Weights of a small mixture-of-experts language model, trained from scratch on English Wikipedia: a softmax router.
Below are experts of layer 6 (counted from 0) of a mixture-of-experts language model. Rows are named router (the router's row for the expert), gate (a neuron's input weights, with its number), up (a neuron's input weights, with its number), down (a neuron's output weights, with its number) and show model dimensions 64-127. Each number is 128 + 24 x the weight over its row's rms, rounded and kept within 0 to 255. Numbers have three digits each.
Before each expert's rows: a language model's description of what the expert responds to; "comes before" lists some tokens at least twice as common just after its tokens as in all text. This comes from a sample of Wikipedia text that the model never trained on. Tokens count by the router's weight.

# expert 9
What it handles: Name and nationality endings
comes before: " |", ",", " ", " (", "\n", " and"
router:111146156100125118156134119184140132106126115084166146138140173140116133112132134134143113133170122163102147122125102081148088094112152164187135144114129144129095107088120082123160139125079139
gate5:137163127144073156122156109137120137153096150118165122152085147183107121135111093099135121121145096129112137113103109106104146095135134102145129122105110124133168098150158106099137168135168156
up5:125168143144080180133149107133092134163125130100164138154095154173100127153121087076133124098104110137119141115115111100103164094146154114148115121125120110141153096144141105132122166144166142
down5:099122140157147082113102155127117183111078121129139120164120123120075170153097141084109123134088123136147106112095143106074120127166111108120126146128142153076122161136121136112096140109122140

# expert 19
What it handles: Name-ending word pieces
comes before: " |", ",", "\n", " (", "′", "–"
router:116148156082146129121149120185118116125094123121167132163095190135135110090127129090148115106109152131146135159127125082114081090109151150179128109120168127153080117098145107114161118135102127
gate30:093132129136108178080144129123138152143095111105080100136109152114106077120147153124136138155117145113117169131162224122158135139131131188146127123131134156173115136125123135135168099136105096
up30:161091135130093148105116123130189097149110095113096099130138141160161101156120128132131164138118116113160115114127143111132124104105104152125150090158138175134120147118129153090182109126107102
down30:099130117154136101156131070131093113121083160170088130115134128110138096130125156126134112140140120140145137106111122141110107155133125133136133138081159130099093118188142155110134136159107122

# expert 40
What it handles: Participle and adjective endings
comes before: " to", " by", ",", " in", "–", " as"
router:168130146195114156096152132172115096129116132142163137066150138147145174123122153141153106108087148145117145162152115124135149133132162135118141120155165112137132113136151134109127130140132181
gate0:133139147153103116156133106122135084104118110132146114133143147103127089144149163135144093146102167112137124122082189128092109139142114156158161130146136114137147100141156106135129171129123103
up0:089110134166128143134110164126130132126179142083124174138183094118125122109126121137120143150115151139128119150150069106149155177148103137169162114111119102147094122119111143103137085154147137
down0:155119140137117116114104165132111158129088158151095120115141139104168166088071108134098126101112108125103126147098126069114140132182102103129113090119117108158124128157137145121151111147130092

# expert 29
What it handles: Table header word endings
comes before: " |", " |\n", ";", "\n", "==\n", "==\n\n"
router:081107163162150101142116153150133134136123113109111122146129150102143108090115128091146111162104124135075152156124120106140136106093100137078140120138165069122089115103163126122126138114126175
gate0:113107128149126116160152130103181131177118103132141126133127104123129160143116128123111138132123102078132134103117155133139139105171140089105127158130145115173156176120134122120142165147070117
up0:109152121153152123137100150099142149163145143143138144127150166121145185115079102105128147143147117138132133135126144126096177128127103108128060181166145093108083147134116099128115147125087139
down0:118143165099157145156124104127134144105124080117168133127142094151116129171077079142136155131158088168134112112110161152104126095130117156139137152137156143078137095119130110127140125131127128

# expert 55
What it handles: Career and activity nouns
comes before: " in", " of", " for", ",", "ed", " on"
router:143097190175105094103130139103126126127156131111139102179139179104126112097149119134165138150134146162140113142156121109159122113125104118095152133173150087106091114167145089187156147100110139
gate0:131111116177130160085161065109110120086124115087149141157137127121149134125096096128123141119135142120155141119162171167103144124128152127129133152100143133091141157138124119127127136157138177
up0:106142162165113107195122169128140111141130140148156124137126134144135098103122128145121124108106108134099097136138082108145116137136175129123149158149085123140112073146138118119110111117117139
down0:097136130099170148135106113130138129142154100163105142130087155189118182148129138150111118154164116101098095133124106126136114125160126147148101135149120120152128129132153168124120132141137074

# expert 21
What it handles: Foreign name fragments
comes before: " |", ",", " (", "\n", ")", ";"
router:109113165092151107152124129201124150132121129114167132154121173111135092115131143109122126144140124164086138163118099090101087106118090168152145141137153113133095091110104109098141141143105141
gate0:102159143130135126136095164119067132118128120169160120154101104162131153100120113104153158157132163103116111121114108122135095136101152131091087160159099129112130121176158140134083088082124114
up0:107151143133122126126082167140071133128114126161159122145124129138120155116137091095143154157135178119101115135125103130156100125097139137109083152155108135126123103164152134131087094104133102
down0:127135149131131149118153139164095132150144192140130102107139118090118131135133160090121101137154140143085146170131161140138151149097145084134164074116147105152116087120107107107152135121107120

# expert 39
What it handles: Quantifiers and conjunctions
comes before: " of", " the", " as", " he", " to", " that"
router:119093144166075107090102104095118125118134153122138137163127133136150138125119077119156130142136129143095161151160103119112170126127136121157131153120125083072165121144096104169075139170141174
gate5:171099114108131138151153082117094176110123135139122117111158141137095141151138088106134139125130124123118137113107132108085153107155098105150127101125143117139162126144113151155129134130156095
up5:106130094127134160141122156167130133132092183140118102096118137139151126115146162088167130167131087110081159157144117119156120138143138107133118080140093168122146114166104126143138153124161180
down5:119121125120076164129088115138129132109138103125095115110138132134142144166098111106128118131090126135128102079112162153162129110120133116101120123187108093114110170145119126116160149146110137

# expert 58
What it handles: Clause-joining commas, conjunctions
comes before: " and", " the", " which", " he", " but", " a"
router:127135093108071101161120128112095128085146141128143133104174127142171138139118146153158132109141106115138158089169158138128153160101114083170112139148132152129147099166114128116180125154137140
gate0:138121170193118116118160137176104104155136145113077128112123175114145091150163104111142105141150139159126134147161187145104116137103154125154093068141102133100161120130140165150119086140129133
up0:131120083086153140101093117093149125096120095158183132151130086126109165097083130141102155121110123104119118113099073103145132128144101134098156185118154113163106136123119114110129163118131115
down0:120106123103185137094164111126113131116141090119125131116093132093089099135109125146100119106149134112091118151135081126123109110161124140115130111124089098119159190119159187101110129093159130